Below are experts of layer 7 (counted from 0) of a mixture-of-experts language model. Rows are named router (the router's row for the expert), gate (a neuron's input weights, with its number), up (a neuron's input weights, with its number), down (a neuron's output weights, with its number) and show model dimensions 0-159. Each number is 128 + 24 x the weight over its row's rms, rounded and kept within 0 to 255. Numbers have three digits each.
Before each expert's rows: "comes before" lists some tokens at least twice as common just after its tokens as in all text. This comes from a sample of Wikipedia text that the model never trained on. Tokens count by the router's weight.

# expert 134
comes before: "| ", "|", "- ", "ation ", "ated ", "be "
router:159119129101121137131180136115109143143110124121107150130107139124155168126123140130173153095120132137136145120122101137134137084126082149125111122140117126135119089081121124090110093161119129139125128133154155129123124119100166125126149122133138158092165114141140119117128170102165093106133114076118158151133099169136080168147128113116123165173091198117125137114149147116104090147110170104152094157135107129175162176108100158162127075123136124119128088106091121097149130098138109
gate0:138155153143114097137094119156122172132145118145136129129165104118107104100119120127154120140108144178100086155160170108129118155130133108130123123120129117102101130128148113177120119141137100159146109144138112123126121163133116095178098140171127142157107147123117139141145122131133139071142155167088104152132213138156149130133108104110108063093144124117138136122120119122127140099116093135140162073114184144125145139164106138119109146115120123113110127140209127138099127162087108
up0:169135132143158163106152125121167140152140094128140151099132121111117094112110094150139131118119138123127135079161121154064142169138138110116141131108143139176110122171136120143128115100177136118127156130098120086081178147108138097104132163111119169112115154106149143130137139103119129156130119141182141116113101091097138187162145126126102131130119127091137126114124083147105174140151134096162109130147099105139123151126156181126073112114122136125151128110126157116120113099188101
down0:198094156128097129126151123122098173098115150145131109125152107069112175125152124134148145116102139140106101121109131133101085093063143108133094142118148126103150113125124158102109130176160130104104148117134111143143103161143121134150109157137114135120104158145134090146142107131130143110114110172085118153140129139127118128096095120106153135155103164127143135118115110138108120120111133149122110081069165107178149138192131133157099148151185152138137108142107117132110129104161150

# expert 200
comes before: "y ", "y", "the ", "a ", "uc", "us "
router:158131113120113083115122131164128129134107123142077097126129117126120107107091117119107117130143134108172117155181084128132109120075150140123138150104134097141129127119151142092170132168122116114121129117133133113110149155182116102123145111102095120135118118186149180113124191134102153093160122138157098140142163106112112142149083157116084183112137146107130157159094123129127142118119140100113135149155107140116131170159094125131176151154156116146100120168134118106072096133138127
gate0:092114116146111154102130107113172140143129170159160133158131143110103108155138089138098150152111127146109117119138135135142136137112167131126142157137112086117146125083134163092164149131176117079157134129130156114161180105110120149151150089118096090176145151173142119129092095113129138114156120136110133093138103112134099107136108141120112133101068112101073158099125131140086110128135069120098122138117083115079126086124102148123139148119134107113133153151134141099122108109169126
up0:154080148107115155133134132133138117134115120123113149129115113159119074129122131123167124132167090133130119104104153164154117168138181121129120156136142133127125145098121138141131142174115095114140122099139147142128135148178164122180135123142141096163141138144135161110126135062112106124111104106151117095187132122146131096124120127112128166120142147119141129104110127116065124102107099128155124157098149126094139147057150119195092124162154128116111100163118176138088111096144126
down0:102167138155103116144118136115159168202136150144143138119104115117151082105110090117155153119126147104135147154115169148135158140104118142142132118123147140127122144121113139113150101072144069137138091140124123116081184108105113112163101134131175133131132119083114139181100149109137067160116128098149098140136110145135091107105158128141141157095096105131075154127102140100162118108155105113144125145115088124162073103153134145120161132115123125110160129151123123137129124124135148

# expert 231
comes before: "(", "| ", "and ", "– ", "=", "was "
router:137131131127096092178130112168102162132143126147120098125123137147140126152118125101140101111134134190144134085134122135134152122116109186155128132137155129117098131175112153141069079105132139151126113100095174157075156112123133133163144151090124139128158121082104131130108119115141130139118118130152131136124135105119103136156131078105167129123130133147152106084091137140162148147160155140080117078137141088145133069129117102146136125111122107089150164099131170151125153106156100
gate0:098153145158132146122141145135128126095089117115108135165165124132117125127147106118107099126147171122147118076118135104115132139122046161112139169107159093106125119110165136105101144131109170150152142098088101151138132139127142106138096120097077139150123094119139129114139094078141117156154142148129107132160150136151102143122153172116134101124139106097137103133103160126156146127138097131085113118140173147147151119110137165115104128168151131061098139160129101070119154126095114
up0:104142143111150109109142113154153106113146110110110104109144141186166127119145095138148129133104085145068142162115086111129159127104114135157140099106123133151129109157144109163146119149126097143176091126127146127150120140140114110109118150115188136118134166128122138159158134126132097122112114112118118124066107091105140144155104116146139113142089149122115140118168137182081150118103084125144129136093120102116133157150114113170151127095101076169132137171126160142111085165166150
down0:139147111108127099129124118094161159124153116111150096130097112152104134149145132147144143150136105113115108148133146156089130119117137146122123107152123118144101070199141140173152119122154151118133188122088140046162185120151127091140133141141164117116164096128141121128103118117144128165081131144128113079135121110151089134103135107135152119174097105124095151131118119172141121161158105107113082114107124132103155110117117151178118144146098152119141116119073111120126119148117125

# expert 248
comes before: ", ", ". ", ".", "'", "ing ", "\n"
router:155144096140154121119105174103048118189082126122122161101112098121142151114095106151148071125112105104129153118155116136130157118107092122135098141150103147115128165117143133161110143128138106117106153107166179174158136088119137112086131157123152113118111119090107153108166133116153128138122084115134132183142100150077183146109106134142117114090119133131119150119145137081164126118131133126132139113133160157098096119129129160133119123145100116100139162099136106098130130145122139
gate0:084127135108127179148160096137144117120186120137127126111162109161115106144176140126107155136084157140137122180145144085100133139140097135104144091133144080131106098160171064091114134144129182154142133105141090146113102142135092092150113097160121133128166102134148112145125117117131142099127131132066092127106145144140096128160093114129130113106158123135136117152127091157149119104127151158103134140119102128155161095150156145121142163111134159147115116108096160111117133145132094
up0:172126110090112112135126099174101155101144115116124086101117125119144119119150125133142074133105136140133128139132095117129123137142092106124136093126151163107128134136156120124117181113120162142075165092144098213147122147113186119132147135144112112115147119126133112144150134089098153149119166109130109091127130157134136128147129118147176115096097158114151081146167146134156115129120156127092144120125133138133115122146163101124144138166113138149051094129111170080088127129115129
down0:115113140125135152125101108124105123126128081131110094108156129172133136124143132103149154058105153143114103123116184114102166116101145115117122124151098132073148147161160152148154116135127125140125154157086124192139123145118141166140165109161118132108125130107143160115126109102134086138151105155147106073142132082150119131115132124138160133111136107129153134129141106116098113140176116117116130103099170188132118096105121143088121139155155116106153095111091143177129151079165128

# expert 213
comes before: "the ", "a ", "by ", "his ", "with ", "that "
router:190100112143123135135123160135109173123159124117081113108129121146123119106105126115115140124151124121147158146082129163121153141085137123108090139151148103126144153124113172102142154090109143143117090116122165141163168094105151122128145126156143157122167137142130120123123159136132105137161155130141135110172147108124173097149140096104119100131135113136127120106110157173148194091110079127077134139102169123110145091142111094162104114111103137104103154163096088092141137137100156
gate0:157153155111122111122092128135110159144108167115133172122127159138122098079140104091136143139127125155145124131116085093124152122136106163138100087151101144165077148143109132130142163109130133109110102138118155143143106098153112108194094139117111084102126080160091125128138152140104128157130169108085115148108116140155102168132145146110161134105134142152162160078122102074090085134140136148155108131109134105099110128170135146131124102134126170171131138110146143119166117118154111
up0:136149110136145101152144135159138143171160128154031121124058143153098133141112143132127176113141129119149096141109128111152129108138171136159158127139137087127097157153134095106144143120143143118119124166124132156152102099101094127137134127170116132115142129116142149104076138092143062129126121166147132161120132143115101110091079127105124139138103129119153121136110138130169104156165145120139147125106143106125100138101138117110085183123131152183143118104114158143134118142160149
down0:143101113153112099162154143161099114100117123123139104132127125132151176106117140107156123111148149094138167158145132105104136146106195128144130118143141130091126122105147091126137125087105179186123148095127084093117149105118146127090138138116156100155126151104115150102117139136137143130116154111154099114164099115124154077111118134132080134160146108157115121141155148135123182113112101144053167145127143126145152110094151144132161087104135156122128131138106106112121183097099119

# expert 107
comes before: "was ", "is ", "of ", "has ", "and ", "had "
router:097151181138107095164114081142140119100142120120133166099138136120091174160129138126115114118135106136148084092113167142169089181130124157112159153126124145123097096130130178121115121103129145134138126141115117116156162141140172112118113125116121088095127119114115129115094140123125141132101154128185114107170116125139171159171111144100151179096109155134099087128132144107137137132156134151120131114158125139146102112115120146070088066184139128147114117139116138131151095153136131
gate0:165164109145110159083113142147123130150168150146100107110170126114110083106107103149140120114117141164163095107113101105148132130145111121123142150132152129141154124193136117159070125109126158146136144131122144130107109098158128087125113112112078126129125136119127156100107086123162129110166148144144130104130141130099125134126149111109110164167113119150146130159128085169124129124092099114142135077109155133171122148102104153106130131113142082152108091102181164118152144125055135
up0:115140126146140122134101125119156106058114142120153178105137178154133152144117094113088141119158152108161119127153144104150174160131116114139134092107130098115099115158146127100147145122123100138145167097110089120123118093132127125106142146091129175150121181133135077119185125090134108132138117132116149180113092099156139132117143123181162099114114151137080133090134161122129109129129117146127139099108107084136121141106143111164138156134128132116132156183133103149079138136155115
down0:129153127154123116129142120097154122133114127135128122149115126138154105140116104112119158102143089152124150131120116114146174116168134113111120150169140139147066136151086111149082104134149143131171046146118149100091138137143114134113109122129064155095144148143106164124140100108181146130107075117123142149138162108109113109111177147140100101153154145156102120170127090149128141111103125108090120133122101107144142100124107097124138182095086152139162163112131124161131156143132145

# expert 150
comes before: "| ", "\n", "|", "(", "and ", "is "
router:134126137113084128127117110165144127097128087171127152093171107135064099097150116167110107130095133141135108131148159166137106123146117157095107123099111125163159165116158101100172130151117130124108153175198128113126126101145158117129104192133148133152148112103180097146125169113148152113114117108132135121064127141151127141105129113101108110083135127125166135159112120155096150130125125125096141147137124107118146147132132158126094101090151147153137146156126115142098108128159106
gate0:110131145104144149152131111137118115147141133149189102128142091121153116129110186149117122078097098142132116135134131107124137072116102141121096131119119130137147120144140070111108119138098122119123130147147122156150117139161123126128143162189060140164085127100123093083076162158146117128113179150125157140118090091124123114099150117124130120158103130128136105134109148166140075129114137119130164128139107170106126166150119132141111167180127141138121131131084077157101111126134135
up0:127107138121141148130147138084129137156082124141093076085138138128128065100091115159109145132076125094114125152165149131131146142126105100123143148102108126135165135150086123176129115105128106145122160145133138124149130108117161105113107116162171151167164104143131116162160160119124136105108090132105126111160147125145166118130098132135120118104116124120134154118169071127124145072153101093088098111161141113118136108137132158143122106115162083137093165128156133144163170159101134
down0:148131136123138135137116132171116101087157117101118096127174136180090131121134132136119108122085109150123122140125101126158113136135130135133156118133106128161123158161137150132125126093150156110131114099117106142113104152144106159163155121112103188097147128091114145116104157068168120148098099174124118140147146147189132142153159130128117146121140149085140087137128091153135121123146114126161139119097182119157086084134128118118106142127111087071179123139111153138125094145145076

# expert 78
comes before: "| ", "(", "and ", "State ", "City ", "was "
router:132163130128113122108133154118174110086108109112105167084167128165103166095126087141135128120122134145132103120131095120143118143098136107106137133137127124113122134149137124101126135145170118169141158133129121122110154123154143148144079136111094139123126128120168129196080121143116094132105144135150104145135104141107140148174127107161166111144112161110107088114133140155162135146083049108161143139123134113152085134100075112131126164122096171150169106105143134154122107108114085
gate0:154123150113125129123145148120134143122121125153109144112085154115059118129161127100123180179098132135127134128152064121163161086094133129175139137092114140100101165165117139081126127128134173143140110114153160146144073111115117155156134116164120104092130144153140130164114077122114139145143144146109106123132128161119152106126130115145160086146116142116124096104157122126106139140093116156165163152135116122153103148155063067115114124152141157113126117087127124148116108115134133
up0:153161148145081170088153175125158120124117096124094155099099124131102155141095151137120121149124102124144130130119136146160140111134166094156126166140076167090120122135119108105175129150140090124118126122133132108122163173147145113139125130135153143082160114172173123123116102150144121135081136138099136155136110113078149104131155114147136122157126134104125116106105119139135127117082098088147157172121110121118154160099074136103145171128122190141129140124142127146134138076165128
down0:143099118114135074094120111131095143124142141115121148130160169138086114130135123118129101166113161141114130096112139130109138095119181101101168106115153142157080184171128146067134144151144157157134126162133151154132117108116091164158163119167133148105135154118118155142101106130089095141145147105172109105129072133114138147134097086160157106085128147138118113120116176123134153136122108139149156166128130108133121107097129151132117140099097137077119135124144141151086118115141098

# expert 238
comes before: "ing ", "er ", "ing", ", ", "ers ", "ed"
router:132172114147139136133119151147181126128102088134126136153111133111144135119089104128168136077135116109137129139138147127105140145126114127111144095111095132133070135106128132119141135125141104097121161148158136066130171165132125153136102156097108162121102129104149132113172104085136159151115167089149117104111119143104156119109134137197113139092090110107150137176175132163148141087127134175169118128121116138105143165145128140074183100151130131115113117154128113127126135143132084
gate0:155159115120098124173144097137135147113158124100118158105110097125174153087117126135131111137169116121152123142073130108131105093147109115146120113100135144106093117084107100164106102085109091151190137137105130107098113138161142174137126121154143142077119141141127116117127145128106125098161124126108134166123118155129119102155140120146113142158181128175168205130084155104119086107133130110100119134095165105096153118117146096096131128132158175136144134105117129137134128133132138
up0:117126131128150080120145144151120137132123156150111102128148137089118114131118095155127124104147117143113130133133128101138132143063133148113137113140116119208103127107093161141138159160078092128162152105107112162155093122149131129123086160153127120137111136075119149172118140095158141128143111114156134132106118143089108139165118132152127180127155156107134135103145120105107122158077131115094121121143105148160138129094101168116102174161130111118126097114135139170130088092189088
down0:121126099173119146126182141131154114146089120131161146168099138119096104115107118132179164119172107113117113137162108125074151174126127071159127103128143130075150100133088129136080103138126093143134124146102153096105122139105107086155081156127124159154111111132127106137118115083136096139095135141153147144105135118137124141167138106103145122171127103150125151142116154133156180126111125109157143149120131094164131105185141161117120106085135113144151117096129143114128132111110096

# expert 222
comes before: "the ", "a ", "his ", "201", "200", "199"
router:098111144126107131137138140113115146148113138111127134142161127152143157115088121111147159119109116151161114124142094135110112107135165157093132157086141105158152140148192148164147199142114183135143111100171171145114145098105188132104168130144120099146138158075108123150101117150116138104095138108140152134134136181088112122109067126150100095106130109128118101112111107146137161120125131130092087084124152134152148102109141099136109102131095111111132131134126082129138137130102132
gate0:126146110121102091134138133103124133121116123107153129133140146128109126119103128113152169119143076119157136121160123114104135151115170127110150107146132105090136142146143129138127186119103157191104085110139143111124139134132166143151159161127156121152136079122132169085126161126139157159091130118120134107141116149119120108114060151181103100145146069117060121096096161126153111133152130122160105082150125125135112121122106136152112124153122155124119132197101110097128128103156160
up0:171132137127093127093154073111132154100122130079118139139120133153122102123101088099164136104149092148158088128161130124094156133120117152130106151156125116130109104123148146134111166087093118106133139129114137091118171115147117108137133160122140124116151100109133151138171142160184154158100107116113096132132143143105167103138099117108088110121159085116127136097112132066140153110106120093098095115182123146128147123129135123098139153129129129139140184194090141121090125156134132
down0:105126120130140128150114151148074108137149092111155118129160123115149147114139142160161116131110110136127111164164142107106134167132148144111104134156084150152137136155143139141137126156095113141090170132128111217099084073142137147115113146123115119137150121138151153107115196101134134118102134085119103109157109152140128140105100139113152109125112130129160152129151107113109183189161109131093092103099097092086148150078119114142126117107104114117123128116154115135154119097130151

# expert 40
comes before: "of ", "and ", "in ", "were ", "are ", "for "
router:124154167126122167100164114148148164063146156138125088134148173182114128121137111120161121129132150134154161103134128114118139150153088110134113132123146114122171175144104113109145117130108129151125156134139083089114142140098077080108128170121129149109127168116130148141144137109122192144166115132134143187109073117118131130097175103150138139127104074135127134111126128107138103084112144130134118139088114116119146102124120150121164146134137144067136165132112113140118165131136119
gate0:120146169150115142100129111148121150118136134134131116115114148154124140134161132150124101103142084181140155097119153115126090137123118138173117140146138132111130147131110112089181117159102125139134099117161106128078176165094115080109142151084134121110131144100101104072156135091087169185126093168116158133146094081141158137116146123104132161140142115146104137091106147146124141103124141151119176157129148119135088124138127164158133122192108141111141144137114160118095124138142105
up0:174173155130136182109144095138155151122107111105104049114096152158137097121109104152167102126087147112140168118116151151126161147158125097128128143124113113116144110127123114136155116102124129121121148125120128097099104155133123118142105164118094119114162142132123105118126160155166162135104079148115135126139122140166110142095142124183154146158127121119174154119115132125148102120129117105165159134097163134101153141141124178065145140107127184131148130139126100131086098120089111
down0:075163151099118104159098141147121145089206156131125119174142119167138130115117086117089104086157103077122130138153092140150123119114138148140149121089152140166133146120136154165123096098114112137132120136101081118147173154132128098136129136143130117131111141122103171140119105126156103141167139129153143152110106127117137155145152138125112145179076068118113110120111142107123124048144129121089133149134144136106114123115143119113182101137110142101120131152134151132137109139155139

# expert 96
comes before: "and ", "| ", "in ", "(", "of ", "were "
router:129078111140075088169129169147074145155129149166129131136149104148107117149137085136135073094149131129162148135110140132145130140128124147135145150173156140134122142165137181124133108165124139137082133145160100190101150080122132137088129136126127096106108138131083163144103127133109095123139107118164151108090102110116112128112150097111136086111101157138135130092116141106141141114138131121117131106156145071176095091107146122119095117164114111106143147117116161149155136111135125
gate0:124084115133138136123134088108145132128127142148130142125108137145155124157112113159112136130121125161167102124117231066106096165126136139113139170161126130113126127128147126106146159124138134108140145121150152131129087119121170148106087094131111136090121111135114071108147107145106141169099133138141124147149120155141140107122138160147106179113179118146157125141133107129107122118161200107132128125126113159124104117089156159093105094165164090160132075117129120132133122130130148
up0:093153112108094147127114152109143113149136133091168145125123133131136118121129131163110136081165138123117144136169174153180144095142121111130146098128128124128132138126131133104126079137146133125140088100123123103120122095127180101105099086133086109136109129119141155142169166117106138133167131160157148093097129099100115071175135092120098112140144098184108111122121180100132145157090121156087101140162108144139138101155105149106132161114136140091161132149145130162173120124148109
down0:137094147125109129112091148097132120187122141098139111144097126092117100160132168135121158125155120113093117148148127183172175107149159130127140118122143121135074154133123107109125127129128161134133102110133100058112121083137136140095111134124101106158101131181132174075162133151132119121138148149142115107145127102106149093143175140099126092177140123159093102153075177100119127134109125151119106146142128120125125120191102127111124121094119115131137160141140124126130139099126162

# expert 47
comes before: "| ", "(", "|", "and ", "in ", "- "
router:149073083128098110168127161172081142144114117149128141111121117132113144097105124128114090150119114170124149119131120118133113108162095153131133116146111130114137094158104130120175098155154163138135168112141140171122150119105159115149092148138128113133125076126131142157098139144098081139147147148178100069114108107115128136159115079097118111149129116131116131121131091166134197114148132156107136112187114109122103129152164124142096148114128124102159149130145126170108091125131106
gate0:137084109097086117083098114153123141159126128139116148118137104093138122120093121118145116151138167120123123141137146151078169100140154143115158114156141119152055139139106174123134139126105161097160164097154133123154091171153107163118146124130134105096136121109148108143120112102119115137140146130125110130112114132139127101102152104084081133108158163183151122139137142145126098134129157124156144111106069170135145072117114101126138078133173093127140109142161109119154146129100160
up0:144134090147133125095159145119139101112133129132088122112072104105159106170105075114161140116140157093130143109117111090112148124086143185138112115138133149149138161150159140148124095128146133165096084134139120139118178119123159069111159147144140106167133125121122186123146119122118126129148122123117140151163186134136146110160108137134135063086092106097132121120129141110102134122120126107109088108132163115129134120125110179156126138127122125145076170098142172136140133144100133
down0:109136103169138122153132138089156156128108137194106155171120110111152133136128172157128141095151092127138124110123122131126152109125143121155135137133156126065153115088099154142134125149191119157108123091143138109063158142117129130050140117131111126109075123129081097119124111114111127124148123130099145129180161127142079145123153144141116094152139103141150133130138142081131132153128155128111151093141138150127134142075136126102113096151143169144092144090109096129125136149136125

# expert 236
comes before: "| ", "(", "and ", "was ", "=", "– "
router:078184134131087135155125114166127147109134138115132097104131096158138132100137097090147166108159151152115127134136132119130134130129141172160159118142129113120095133174150118119102110101160163174133120131086130134082138131160138169140153152090153133126125128085091138148126094107137088155091130116137116099147097118118150146136148124105188130129127133160165112125116154174140111165169101156071130117110114120159126079121117112159119143128121117141147141118090168127134099103115082
gate0:139099070119133125151103155156098119162070138124112140177095160121108103120163132137120114129082129144117141149161072093121112111131171126116120127132106145108115136089066170137150175160107106078111130152131097154141107136129134141096162184137092138112143121111114144153118126139105107161143104121110153147088142113157110152117141121132115103097173095144117095112150098125099139162138139065153151126143141111099161162104132119128136127175135146121129116139132133139147149119134144
up0:141154105105135128098088108144157099115140126192131119094106137131150135138155111118166140126141104160061109117169159089099167119129108155118091113155110115191135126118158160133067141108139139130168127126103147114099150133165120081136121113159143159136122125130112084136119112111158149117138151126079121145145132139098154150156121139101100170158117130169127128138130152114126105102107113109081147118155134097150137156136079161139121135112137100118132170145147129135129115188117117
down0:139092114140182128116183083113123068140097113115192139099106130090146136143117140152126184125119125095175130105133141135141105127113147143154137149109144151173119145113118118111088137173121114120139118118183127137145110114090127124120126099150113096147087095100111084132136132146128200142130131109096115080133095133113124098157136168149108150147120144151130118140135115115159095125090134146144113129159099145111115156146133153120122098130147121131154148119104120069176117128112117

# expert 125
comes before: "of ", "and ", "in ", "were ", "are ", "("
router:125120155099140176120140115150138112110125161144113117123148160190103145109129123117162098100120177152141143079129133105155154145131072128143131156113167105099171153130090113080137152106090118140153115124114083104154129138114083092139118135124127145111130182113129153147141141096090162133149116133125151179083099150073122132119151074125125162130099113117129105100112148122148125104110130140125092135145136123099165137138115138097162135114127130090135184150120127143109150101116111
gate0:106158129154148158132133109152120163145135125201169098130151095139112141107111100099107149172096136106110125131136112103157134104120123146137141129135112124130097140103120118142154151130157147122129149116092139112146109153125130155137121120139129094108116130159138134111145122133142140077115169106132058115112151137111116149163059136088140101136099125142169116102134115129115097161138134135166094089078092176134133111152135108142147138089130121133097194153126165131129072117169134
up0:123086101109143141128137112152127109144116130095108155105113147131120084149135119087148123101128142187170135145126135134092133129098153097107116135073171092163160148179101176084148109120134124164126097068127118158136138123143110131124138124146158160148160156098135124133115168076080103142170115170122151145133091123077127126113133112101115134102132122142107123129117161126134119105146138117100143154165143075119163139111124155121114103139137140115136108105108115123120185127091116
down0:152120106137083089083099127131139139165095167115126123106087133144116147104147133142137151151106128158148116169119148127151104180156121113111104081111121132117107155163143191132105141122144115136118079152112149091154087156165120123097149098126123184152173097118200129133149148116133117141103118142121159124137113163143103094141115152129086125127141136098113127114176126132128134129139106092115097130121169143126139151101118100094072154140140126139133124161097115103136129099114139

# expert 30
comes before: "the ", "to ", "a ", "from ", "his ", "him "
router:171150118115132136149135160106164081069141111110151159106102165128144156092099073142141143063146151132158155151146097110117129107114135162102143125122129155146135152124136175133171100139143169125147111150155111109150149140166101108164138174121139143101125145142112135138147182153138111090133122157072116144104123137096153137167131127135132117131160129104131123135116143106153113170137094088128104148114118130116148146117079111119139109135109078130105081109109124119140153126088113
gate0:115118065136115126095109090118119078069163107157148173123137151147142145128159108107157144126151154127121100134159075120092124109102143121114101123119142117119120116175159170106124143133120159094129116139174124120162151131162096112120147092122130126161144141113096144147106179145095125110151103134127094139136141168106126134198108119097141148076151124116128130142149067113184166132105153114104119131119148134141114119107107106105116153137129117143144127129081155127155123112138136
up0:120164174112141092150084174147137125147192117080147128078110126120102078101126144103164127129127095107190122113100145065153151116133117131140143147120132106149113163137079092106096134145143105127142144111094095144123118162082135122130127085151126123126122105127106086083132138101150134145116179120129139108153136095128133100120123117160130099151124136149161124102109130120100090133167128158116126139082129139129127129123125168153120145106145145111130107091179100129104134143132137
down0:084149124128117114073129134171156138124074126101131107134110147088116091122149154150130108164093140131128140149141116122125108154134127109136131106125079114111138137122105120134106150138116105170126188131136151003108132133149130129112104121091120108108142125125162123090143135138131141144141110144133126135153170139162155130074114170153110141126126097157113142151143107158109098114112139125158145102148089103134169155109128140122168103134119100125168155138169124149129127151134116

# expert 2
comes before: "(", "| ", "and ", "is ", "|", "was "
router:132140119090094157129126112147131160121180104149107135141135132130160220119145125130113162125133155147145130132157139103154102166095159136122154145089118096119143144147127122078101110144049120118121129148124169126118086093111103104164119132091121088090132159098129106133081121130141131141125146163161104115132117155127135119122135129145155155138144172143167091170139187123108106166143114177091142107129154105128122114107128139133115116142124146114111090132141115126127102129141103
gate3:119152137111151152127154121145125071115123112068111138146122146130155152157143147154147124127125149114127140152133129146107132160145095108121129131127113097152127167140155145135148132124118164130145155088169130130095135112136075116116162107124154095129113096094111109155094110144154120104151143096118106098146103110142120114158171123143167195136176085147074098154099130115112140135143140115107127124128135140082109126135148190117131092134082120126099138129098078088117122174154091
up3:143107162087088123125152129094119133098133145148127136142147132122140132098113112122130107098147140125159125155111132126135121093156107143116141150136124118117146112146076138166111107157126100144154216144158107106140098170130136144144107165172123138126135154147130110121107146116081126100098108139153145108127157151114095114055124055126108120126144125153151139161150121146160120098163144158106124129100123142149144151146128161161169105150106149177170128126170103126119107113097156
down3:125130127140125120156132172114159125135129125085157110127106147160088099156112115112137101149153133121145154129132114119106158124135117172123134152138143151183089147111103098115140127114113134135146096163089137063122140121100160107091089112128144119091117138133131090160120140129154094122153084089097122151176119122175124098134129117163119143222131115144119122110111102138116168123102122101129114114131146181090150110120107142145157133098128126144141155192124109138092145143136133

# expert 144
comes before: "| ", "|", "by ", "to ", "with ", "for "
router:092054094095123114158120138130037144225122139150106133140070104141168107138150134139140108131140125105143127127114114138123115100121127127142126144145151107103124166142111150089128099155125145153084121124135144227091118110122167125120164135127119149097115110134093158110129094136110105146137133099141136104140139114111125146115155135101151112117111139125136100114100136122133145131161156131142104117144123116151121108113132104132088135132107110110153133116095135113168125106113126
gate0:089129108108099121154108168119124109112140102150165132126139113099101125135133152113106093102142112151136133125132152136175121149141167119092113128120137138108168100156158150158180092157154120091145153086065122126097116131114122138173079159117142104150120122132130145140120164111122145103159131137133148094114125141117083158137124132091106111114136125104116110137124093122155123157147160130146128148103155163184167076107164108139153113111078112162093180133121102127154120132133166
up0:147109137105106139153172140136123118115143104109147110136171165135101158107151129124084123110146114129163093112133127075151120132086113106141130120167119127136123146154104141118122174107143137113105134162071113119137124092103111153138133089133138156107167069135127090106152177110109174121170138120121114105113125147154147113143131123145141130089161095122112101146126098108172131110164077128131131152103142161129095097136122124176125124104130145116209143138145125113123134152098079
down0:116135079143082158095142139110127137125156096108103084160126109100171140107099133103105152132144074110109154118101068115118117103118085121122142103149130127146158115121149135147130122119114118141116120111147157134188136103162163153126138120118114140170138112112133134102157127160078077134163112133131159149143151140116134152174163094175158140135089092095145148122121180118130161132132103145124119088153110129074153141135110137097181133130098146164136123143128116119116137127133156

# expert 110
comes before: "the ", "of ", "to ", "a ", "that ", "and "
router:093141155105146147119151158134112131077141156134118168092117157110118130097138115142131125066119128158133149135118126151171089109149145142132134136127165124116105128153141163150137138139079149102172110087153140109149155155112159113178146108099155101160167121159124128189124141142107109157137154146140131156144117125131119090165088077095119127152149107110123120120169164121123124172117138122114107116189095099154107108165118106094103111125132130112102136096088147121132147129106109
gate0:145159074117113150180147110129168163133116112150114159130110122162122161140082151124102116098202104138122155146076132106142128108089137151170147095095114178111102157115129140178118108103124127113149136109100166125127160128153132130156123127100092127093102150113131106140138097103129111091140106123125169116117124086144107120133147092127166153113135149117104133106145153117156177150163117112138124118141079132178111113120112151134100155108082157113132134165118133121147119128139111
up0:102133132106142138146145114147122147094149150118128145086148120111147108103138148134129156120054143103135110105097073161140114092125133138170123118113101157150124106155141167158126104138110147150175137099114115118106123143125093132150140110119149100181137129172115157145130154119122124120109156155125114163126188137153118091152137059153096146140120087148133153112096139139133125150166146103113076114169127096162090106121151118096151145110140162139122162118118109119124182124109105
down0:146158119159094159136132127169155107115149092123151163116178091112114122136156130127127066105184135120112155151126131073115089165100129114124140093112154129084154144139132108147142090154141104086116139142115118181112147118140082089094141088142156124105123124139074133128165083123131131104101090104154164105156156124116143148164140125139132139095098166093167103123160117091141146090125111119115150135101137123154146135156117128165134115138116133130126126110145149161145134133118119

# expert 8
comes before: "and ", "is ", "(", "of ", "in ", "was "
router:129106174151124127178125150114109108114131124109095156095158126130144187131131143118157117120175116167124135133140132150093083108106145161131135130110093162101093112139174132106139082090063145137120149095161149133106156165167081112137165138102101076110088127107103117098088115097139131165121141129146131128133134105150156128132135100122185144131140130142118129159148172118126110129150174158125112150114139099132087134109147141150123123104139139098128118120120139106093110143142087
gate3:094076115147104125093158105126135126055132122150112127133109110160088106109132158092148139120141142107177106130147119122106144122126125132158149088118110137111169121112087119133143130130126117112100137147121134118144145164139121087127140157217163148155146122145134100141136158122081096138167108179115116188118161132143111106116117147102113126132104120137140149133134104093127120122102167098144156132114101141106118141096098127116128118118153113127171143096130123206143160104138146
up3:076154115140144152141090148110127146122132110079129122139141128126139132172102117131080134112122174108145103183148140093127167101095137115118127142137148120110171113132081088147163107131175131101119091120101081133139161130162126091150132146159170130141122143123104128144136109180100089098164111137104152130114133139082093093104139132163127111150128106151125123126098163140135121127128130121101150117128085116137164125136166101094143112132140088150153082099156141148181104115136131
down3:110178118114108158100083144152124145122168121156132192135142100129139136141131098129150130115128136146130153112105136073151097127090163153153148160085147153117138136115153161131140118142087093100147111129117141204104137110100107104112148134125135110118104156091080139126075120131126117069091129113109104108130122118156113122157126153114158136147084148120136080115154172152143116122156149121107143139135122115173094148152113112141115102153163104118144143124188128136110124127113108